config.yaml
routed_scale: 2.5
n_kv_head: 4
head_dim: 32
norm_place: "pre"
rope_fraction: 1.0
tie_embeddings: true
parallel_block: false
init: "uniform"
init_std_down: 0.0
warmup_steps: 200
decay_fraction: 0.77
decay_shape: "linear"
final_lr_fraction: 0.0
dataset: "wikipedia_en"
Below are experts of layer 8 (counted from 0) of a mixture-of-experts language model. Rows are named router (the router's row for the expert), gate (a neuron's input weights, with its number), up (a neuron's input weights, with its number) and show model dimensions 0-127. Each number is 128 + 32 x the weight over its row's rms, rounded and kept within 0 to 255. Numbers have three digits each.
Before each expert's rows: "mostly gets" lists some tokens that are sent to it at least half of the time. This comes from a sample of Wikipedia text that the model never trained on.

# expert 73
mostly gets: " new", " more", " other", " public", " well", " state"
router:137108120054153124142136135136067122085082093127133101109157161140139107121169190093148176058124129106120139121173180088066103102151128124136138130142156130055150110135141126110059119151154105126158159087207084108200100153108097098129184159098063115185098144118159191160102157106121106130160120085103095111099202089149113125110151174123079145122127124155138126172104149129109124092088
gate0:126169130124115131099141142083132146126107168111161107141072128105093172112156128150079113101131135115143137157073037155131109096170128141184169089138061142129149167115092089170091113138126150151137085146174132041084091076152153133142124112080129167123086127153096138173129103082140174147122123191114138147092148135143112129125063131165135123086078053078111077106137128105105100043104
up0:111106130133170132087098128144143163100148023098108144111133100098126088115144069125137093127073139112115153119129105183157118128153128104178091134125114169126120157161127052111089225135165079167095132101158108177110133130178158145102123132138125104084035176144135097111169094152153123110126128137132136142129123093069119092081177080105130136106110064107076105093080092143168144082140
gate1:132122157161150188130117108149101122085096114107159164126147143119095173181120179135114112146125143096054138121150156137135052161122068106133122181151142114125181083196057197182116144126082139129103097129155102128091082143129156058124160109156103168160117157127111170129113164054108125094210143149132094151090125118109092131153132145091142183078127113149100160124157147091128157183156
up1:109088113086172125181125175151161124103140113102068125144105090162159108145161077066105089132121122104134127190036072153107150118100158087116138085102107121109120114135092115126138160122169142150133185118115146106139168126105080100082176115074193198171159092127146114108140122160108169153135125154075134097139137086187107090087162096158130129132161134102094115131170123166196115097061
gate2:159087147108139118123155151098127160214119130077122094145101113107093113069108148087116157169155144125131072171099122170039117104090163170164152149133100125135094130167067129104109076134118157101161159102107080118117111077102108141080138149135133137157219148094157110109099137155100149129162135132105142129080130062176139178064094146141095120104130090157126081084161160109155183184136
up2:205145120129146154086137181126151111136105123090122135144153132115098103120146112092113190045099138106102096121097098098136127100132162130159093177120183135091113129197091098101147119177094107098124145103176110100141132136081141091102182151162123081134189131080082122082137106127079137104123063111117186125089126071147155056189105149141157105100152097162110189170160165093157165113136
gate3:126161136088158100130141097140127143147112104157143156086191128128122132128085141135092119134107143145160112116114141114131162152055098129129082111156151151079171095090136140148177113053145091151165111139138086112091206157112117120150137108117105079120134139144130184113143149110174138130121170048152108109111195255112110206160116202130136121107098154086128107133136074157130088155132
up3:126076153161096149029166122176112093094140107145092122096083064094191162123132149142102158168094119129125117111113116128125173051139077121026150141122087154154151110127176118124157124185090142178139176121124154168149101155098125137138101166170106114172140153117140096140132132167102110136143097122131069173131151128173095174070134160116138163136184131124121140138142122161091055141089
gate4:084151130111126081161124145137146125116150134112176152116189134172136179183148113177129176152139143155112124149115114093068178100117076108132146159114108127164148152096079157176127126136123141177106102074180099135141112149139162062160102161145142034149111174175165161132155125114184103148174146059121151157132118137154100126170107136149124095111052135134061139146114057078166157078124
up4:135152104099137171121166162170105132165093147174210173074130107154104153105111116166097172146128108169112217157121154145153107116081149161098204175103144162140121149095063161150062109107145176109153114078180097150119145155079113125167144079107113070080060150123075159122108132151146047122129157132180136118105160091111115154147086124130141135138120107150118089115127094132149144117139
gate5:113195152117132049083156193118116133105122148138109114164185144124114146136170175139115179136153149099107089168125098129085130158080079143174111159128086097081159122175146165143071097074134141096117091107174082126172093111184109109118149086155123132120086141105141171100131065074130170109171106119142121116091152122171089189109154087142139130187094075135172149163110130163126143118069
up5:164203178093160095165136187144127122100080127127137151128178120158118124124104109115144150120110175101126118102130089151142168203075068108157157078103056185116177109182171072172113079114107113118103144134165068184146144106112133142113091100152107169157146116151188149156137112144121140094162131122082126135107162084138174160117097177115092141170144129077147108131178131101128145161060
gate6:101142117060137129105117117131114161057084159119145178078136153195129155081129116132191175148100086096140127080176117104127162064150086115129114142201137167137137098108097157160161121144106203065132130140095157138141091106121083097134075135105152126145091145142135150133056181108184145141150230090114115106140138123143123111152143101183157121081169119120155091157128107137105167140110
up6:143136088129116087086120120164145165147189099149100151128055177151151098159129142192146204128078075089104125192114109144139112093091151115161138042120115151128110077155105106153141142103143098081082148093153130125132087164158127130124100181074095132166103154170091113115184057064133111146107137127138139140142140070120184131109158122156122186112106191105154149104132115142121122165076
gate7:129142112185149139124141133130126148057167151096164124115067115107091116130139136110092087122143163116087168100120174072099179172138113105062174162121143124094105198152110097110072161122126136143134120118125165161138119137089069135110107103160103175164141080131127108149129133116151148123162094161100126172211080156072104166154180065211106140127132131071088106125097138100076136112187
up7:138116114143162133118083134136135140100175097179187133092133108088098143132128081171179207145124059148133100100080183073114132125130134110132093099137088100115060080177093066125162120101115108161193103100117165041162141129103113056094172154084128124172167126134142137145163097143136206147129152151169161096156164127166115118158126095129134102124109123143140108128168094146126177169148
gate8:166154110133127066119143145123131143179149064139126085079135119179098115143134114160167062125157103109081109174116162125135164132113080093114144140098072112145167127167125155085213127100119155083087161098195111101145139079157094126089149137135079183132117134083171128095174186082163129157095184146117126115112184156157102125109105129182100072133107117149115127154089076148147194101117
up8:109129084138099072092126092120126078151123103108122097143125098141108116175111124142134080182192127124205070162146137102135142112106108225110100089146116152136109016175151154108154110144144189129132128127108086085148172070183101128086135095105117126105162138174172121151083161112143087154134162123097164138119148142175132164146105190125127139147072143153110111073125075146119119091134
gate9:161167088143126105122106114044174136077136139123124153211150183101139124132119105075172126114159175128128129090109150139113085118123152116192110124080144129115153157130160132133127082144127194142166133148157101129158087179118167135112137149124171107000166138204114128105155147123066146119129117105130154085174154140117193097142170123124126112137134133153112058176153164174153114130145
up9:089142129128168126208181067143101100157176117147115111109092114170133120128123107135101183193087069167128067047121102119159173149168152113075100150147117148100080138148027125143111150175138146159133120087124146154165130129095112126108095139139118123184121083108175107143071127093119120137110101131162154120075116105125122075105105099101197130119146145101165151164151174159179139143165
gate10:179121136107237117089157199133139086132142110082169160139132133132102152192175127076151135123130157117103153113085139163104079140128145063184139092104141119058121075098090106140127084162116166119126146117141095130161093158123121116113131118098148080143112098123110145140146132085088155103165067074114131087145130112207142117146117144134096101149152090166164140110103187073147095184081
up10:062089127189079089105128065130157108145106189150101032089114125126160158102122082131123159131075104152161084179195144045133188119097160133071150156145131121071106092182124149169124113136137110106107116122141142103112154109090175112125198101090090140152112148054187125136140168124137142161115125154148138096151141171130161130151111130137111163131164144097128141131123088108098166152167
gate11:139133119166108096133077140109142134173110151162147134149094076150154079122148109122176182139160115096123110100120135156135055135127131080101138110136140149128101208130070119161099164129089115095142135123085081102104112099122115134129131121093167120125138117172081137146157137153040112103102137090071062193090069060103135188123115156063092075087142117143160165156159195126074118129137
up11:123127173107080144189169118116120088101183122080110162038094148112135113130093108160103149093110129143162142162150108118137151103142101096162093116123152106122100094139175163101180102160179104126128086139126197191117123137137151100111095106167116149132070148106115110132170131119176157126119102114196168079147171184138171051123083053143156135155074110125137086115178081179145125137144
gate12:127115131134165097111093099115065131117137155104145204139069183129148066142143133178129089060165148104119118138099140103133150156100120127131187089115129137141142146135171096114201147196147092094101142156159137089132083141028184129099156141108100108149162121117145179105150122152143108110073126154094141092126090084141114154088110093178068162120175133081100117179085126093141137073142
up12:167134130168138164158140123154134132104106088149111014124166049148179216176102113122110154155133086180077119153181107108141133093193092136089138137139083087066112116192103156117133110145139109137117166125144145142129122122147126101157159085084123122111142163110078129132123169071117136158096113150175123159148175167110128167142082167127149168127095131151104143074200100139090131113136
gate13:094119140144147119191129105118133178113106132147178125145142105178144169104101151163106165131146080133157093127157082114129118089163130161151131199107155111139148092073129177085119117098187171148093158108195146169149115118107111129062162087148128111136221133158137108156136237113136114150116159102146129099151139097110122113071045113115088134125166111131097121097197157141167123152082
up13:102130128185157098109113130142139068172172143120142136059144107077148118126161085143116097180125108137136153125138143083121179105145134062141107084112155087143118124165105111192122116175056112153135065158107153078128095160142134120208114197157141148120074174108103117101175087138090116142127143132111144151124080137128112095167195091148103141186109094148150147188145064126131104116194
gate14:124135080094169085152110106083155196155063124157159136114142105135151092116158125113186121179112144102124080137162102194143147084133105148157096087120179150101093148104169157135152077157157099084103105112153162059130094085171150119147104107178094117135138134117112133154228087124138122111157100141124128113120092131098053172132146115095105142138100093170138074183116056109165117124085
up14:150165169078084144143186115149140105143167113153122140150087184157103125060119182200085150108144121143113154114110145108145141137203122118168143142137123104152118148106127082097076142103134126109125125125113113127140211112136131122127141157109112134094141160111171124072088108214066174130087140163132177103144141162170136116097081077130145116131171200111130140097157147178146065101214
gate15:183145129123153102173097146091117142140109178120151116127127074076155162104128149141135126092221158138118102142102118107143169160067137139118126222174140093107142141131124121099170089101140168135057158176116127133105112187122126136109171195195149136095093165116135167145084138092147090107174090194099103164128139122100093149114089134131093093108108095129152116071184126093069148094124
up15:078144102157118155063196104196134084141132083149110135122176170162092177150128096188108113176068117160171109123126190122146167121138113154119105090115099143173127076165152162166129187149128073108124133111092124121100177165201149130167110091111100148148156155129145103089155170128118123126113145109128156142132131167168149148185141059138152179166143143092133185163092094145174125180114
gate16:187125142118129114092135143128129128119109107183181121106056091135107190113194110186110158103106086152096150115144172119074184166131095138129159105134112084104175156105127105081143094150040075130112129084133119056193151101071123113177128121159096086174124083185104133148157116101155163120160165111118126123146138136158104144068101094153084110107103120136170102149129113167065119154132
up16:094152120168093137123136108099159113118159113119088104130213142094129115133075102142111116085157163061085163140128195107121114126112094054127109113167183216158088132117148150140092122196171153079132098148119164208073089129138103119193104108143156160123105189134137101123163162154126092160087141137142106179094125115103125113179192136133143173151132134166135101102126094154115109155095
gate17:131141150158075138135167110154129131152094179068141109075088112123154161121162163132181134169162113115142079087116118157129192188205174134135098149156127121082145069170161134062121109185109156155153097117157119121169109181078165096142153129183152159109129097165137192126107092127106130154100136116134130113170097142129120147120129122140233120132153091144082122137148081173126135119051
up17:107094099142088125110123123171147090132067155128124047130110117167131157097171125112146154117111116063135115146072159162101211129153139116123092079112091093208129071105122205090128113141127101183127151125137127084132143131094182084123159133188123119145127126124125206178100081146111118121164102126132132161134128173140202131143134111129165127156200186135094159118083089122151123099084
gate18:139131120136126140145208029123129133169093119122090146157115147135097106112177129118094139100112081123089132089114107180103120064174129155112160187141131115145091116087117166127128143117148112144091175172159092044178171134134160137111117099132140077180189117109144161144125121167073118127094098129070196121092071139128075187158187114125131152115125093105110162107115157183153096147117
up18:171080097140098120168158104129127097139089071148104088167149114130117150110135092135104189108131140094147175136125124098057106078138141105102134124171124129114087149182103096102124122126192092143137093152143122101162171117102116114083149134137109114109206089111185103131094141165068119126130170134151153126149054042151098140191210126144145145108040068091128146127137115155162101143119
gate19:116058081134103126164164140097142082130150164121094106202093177138165136104095136138111201119163145138098103121117116155099120131122163128139135161162123139120121110082064086167113123136101120186151124126196091134126123150129135083107171106106205083157129123174157107116050155109118137153129111059106105139124152116072096061110143102100132170107199166088071070145147101149158121168122
up19:128177170122132095110110147174070135124138091115131168146143095133068108115159143134134136182157133148139182162170059109084209138162126097146120146122130143163188102143131147131148142060112135099101101119044151115118150105140082060101078122131112187146182101096122157090129207148182093156177144129160137103153115151134079139144089059129158126140087143124136070136098155155120151088120
gate20:167186129102076089174142173087112096138142134127097149130107057152108100110184142173093112144126109039114145128119076140063129111160161109106116171147194104145116173147162103115134108164113162137088060125168149107152126140097097093156128138194134111128145142160148144152151118134076203134151094107156073121120106059082054141084146130110133108074151144082144115133151149124078101117149
up20:140051125085213160165084109095176165130117117170134111134115164148123127104110142148112140161153150135080143192117108102141158145138152133165183184130096095110107132133110191138157069129193148097198164116105125130195151077136193142113096111143129142157094081159094135108158158114123067094139185141117086116153128168112151076146139105158170139144138077137152084136119054118148134161095
gate21:147126110163151130154108147159134107080189137084174155121136190086144135085123147037060083115186139083155094110081192170094118149130104133118134148128112149165143093126139149141115057122128141113130177138185066094098120125116145124103156124117157075158149150094141119119080186137124147091117091083162179111156122193166139109124145155162108093177091086159127187154150166086168135139117
up21:152128129109140100140159154085156129147143141138093150149117156123187122209119171117122120139128092093123064117103169153091156168127152150141114137104171181181069153116074149122148127159080097117134125100114106162155145194135079075167160191080125148164084197152133109148150163186153131104168150100166137174126184127109127104077167145127107046153110165087112139139138112109139040117121
gate22:112135159128144192154101118169105133098141149110093103132197075140157143092074131115103114084102141120106167201141133140113072122128223128109096098136180159117122121129199148166087115137179157168136120105171141128177112102161126110138121125130110094181126106158119159167107176143147133118106176070086134188127156106157103168069068077106118115142192114153133134128108052096123102084105
up22:037136122085124144111091180162131133147115080128130137144138136173127141133126123135105085101143116095051110163128093129115114131119145120135165171110138108101105154120132087106138152150181145113128097125163178121138150108094130075153158152123159161062077125131131099091132157087169083163097113128147136121125167148053136113040089112104142138119135076108195037195124129211066102131131
gate23:066136159076099132141154152167126164072132103103110167075146090084101066178120120156149174107117126102141097162087138112111110119154137094059093124173177132093062114125094098139072143106134179110116107149191151169128104150127081140115131128170122139111172166182185109135117145180077139151144165136037100127170191156146152130171092126089134125123163119111109146069154094150103143108131
up23:067079123097091107141150183212126142117133111120124160124152066129110110178148122101166210131098137111190103205134154113130064088105152121087070126154211115131095087132124110133113107152151143102114135156114145153134108184134085147073139090113129150115086184139134135125103186157082134115105147141060109104087174160141152156144138169116148101131146134090106151192132111082125128076101
gate24:137135143074095120128156118195094139122092154113162138170164169178160093143065099076098107074141151093092196143107064164091130149129118120156134151128150120151086174107145076185113140181119140104147104097140154131104101184141112137156060207195150081175109167136129163136147152121110114165051133053128156116107151128139110147100111141085141127069139164146095114124145165135158099130135
up24:167091107114105114189132181130155116108136107144092133150104171171093096164084099132142161069090189153186127153143157087095056164089113128124096104158166118159119095044116100177129162105085137146091094141132161116114149121154115146116182116084135051124135151132141085140128144196109072103168112116106134161133067104150079151100150138112080150102138113154095111121160081082081159125076
gate25:148172108142120178104147101187131122093106145149146182073165122109061132129136086154130112129123156148177144129099128131148103115125098141133151140070132148177150085138178177132209159142110107122090116122190105096137140129159126095100093179189092109135045128194108107168153153165156087143045167082088106115148135142129084148107105085091127126103066130167124068092085120121161155127145
up25:162200153153166128157129138194091124072119119164084140119164100110104172142148144158112086173124109190115154104099084168092187123106121124130186130103103110131183154109185126160158083114121099125125158111175101121146191145128144077116137160152072147193061128152125129172208135171120155143072185109102107087077112128140111146100143097131145133133087084152151067151096118130142127146167
gate26:135117124101074134092157135139130101161065142094199131053110124143158166159134118155099100099123149129128116151120105119123156144101218106161097094125135157134158151156102095126150124109141096086129087123135141192116105137136158160150142141137079104141090179150109137140113097183107092099107133168076115089114159121104089114123170157034089166091134164137148077051099129117108039066084
up26:109161154152127122132155129094131127121177104100061132108134170107123204167155114113146142102151087088143142109102102093131163106152106116090111149078163043111139118131164216136118143172148146133100127085124124153158125087181112140098128123130189082151143116068125150133046105125112101066131109146131134123105061119211053077142095152158124126184163158138086157157148095129165139116171
gate27:098123148139129128034090152111134171116116151138150190100131151136154083110142140143151142191104142182139107107124126092144064150087123127095130174115134190143143165099137170114096123108128134171143090182081138174156119070069118076120162097120130146104126116144141103095155132138187134182162134117128119166167096126088158069170061110052141142115071070105092097151126144118060167105132
up27:136183169102140172096092126155137115167079172088098155133150163162115102142086110108150172181100162170170120149155086091112068060127110143187143099095174116117145156121218141165123130080141120130099154153152118135156180108102168122128124090113099091141142101139128165102208132114200160149151171110136080101176091102133159070141100127127134116101099083137106148184105154120113159108070
gate28:102152105105123091146119083126139081139100154145104120087138129138110119124079144119153117108166104136191067125102099134111148137090133133121120103108103125114136169185167104089145134106185108112086056092156091094118124113093152090167109187154135148124170147107127166131102104195136075115119093126178169115114157060171040090090131146162077184132131087168166072097154188123155089129191
up28:120160147139175158149124131155111144147131124124073163172095168148173149073180106103090102160094191150097152087052128134154147097132131137064128091140180180173076086117115135121128192110108120129107106134094175183119101117132105169115098149093128158133110111147120066150128110086085133132080130164129111133118060164165180209146119090158149107161122143092099110055167147114122091144076
gate29:111117081080091123136106107105139181085071160119135161177110124141154195129115166200123195106153105109141176134128092167140110172072190174114202132130141090089102127107104111123085107147100099121149156147069106109095066076121163145100119110127138136093155136186103149162157108190129153126142181148104105170128153169135130144112062112167126065119152118140157181129167131131103141146072
up29:113154167142154129098139170129154071166171103179134105097120083086110109138085075159130097161109091087146079158144143033122109145090122121158062092154209205178120120147132150121168155090166155142157121111167151135154209148143078113125109109135109123137072149110195085108083192149146095107138113133169161117150123150143189133135126088120112138142096173111129133115090097128106112104101
gate30:174141179136130118186171199134121131099071136090138134179106133108143092100151185139166179108161185093088165095105127148106134119127169218168122109109094117160130085175117144166130069097068105131140129074148155128183135107107154095163154134106190152171111126141113100112063091084078105116146117140115125095151103073145119139089097141122099162134117149134214157134123170130111084141149
up30:042186132138110139108123133108109164116104128141156162099115104159117127124078086155162166112145105124145133189155115115168194094111171107169120136138173178122159134092194091064170072125165115163048127214133088128095134144158132144126126115170078169108126060151199147139139164161157111110134182092127130131141154163116134115149109153131160165103150169122081082093151119132096138082113
gate31:102081090125166168162134166166156105133119143132094080137135094134114148135134093131121140088126138110088073109173149117083119136152110153141169184123072086057140173159069192126152215129088210151144159119102134109154098156103073122162097156091171126204175101122137159125158131099118125116132133180155119128109089081149140172077112139135145086048103119151097107107138107177145154112137
up31:167139132106124178173153105167131116140151120123127180172060153158123129112073118152106204138158101148108112175157075136114201051149114095139085050132149103118128163117118117172101142133123105145165126086116135144107126100093094143113130087143126176126100090114165148115143105170111089123110143086185102123147112112139144162103107111072195123125131140192140065167198173152147147194078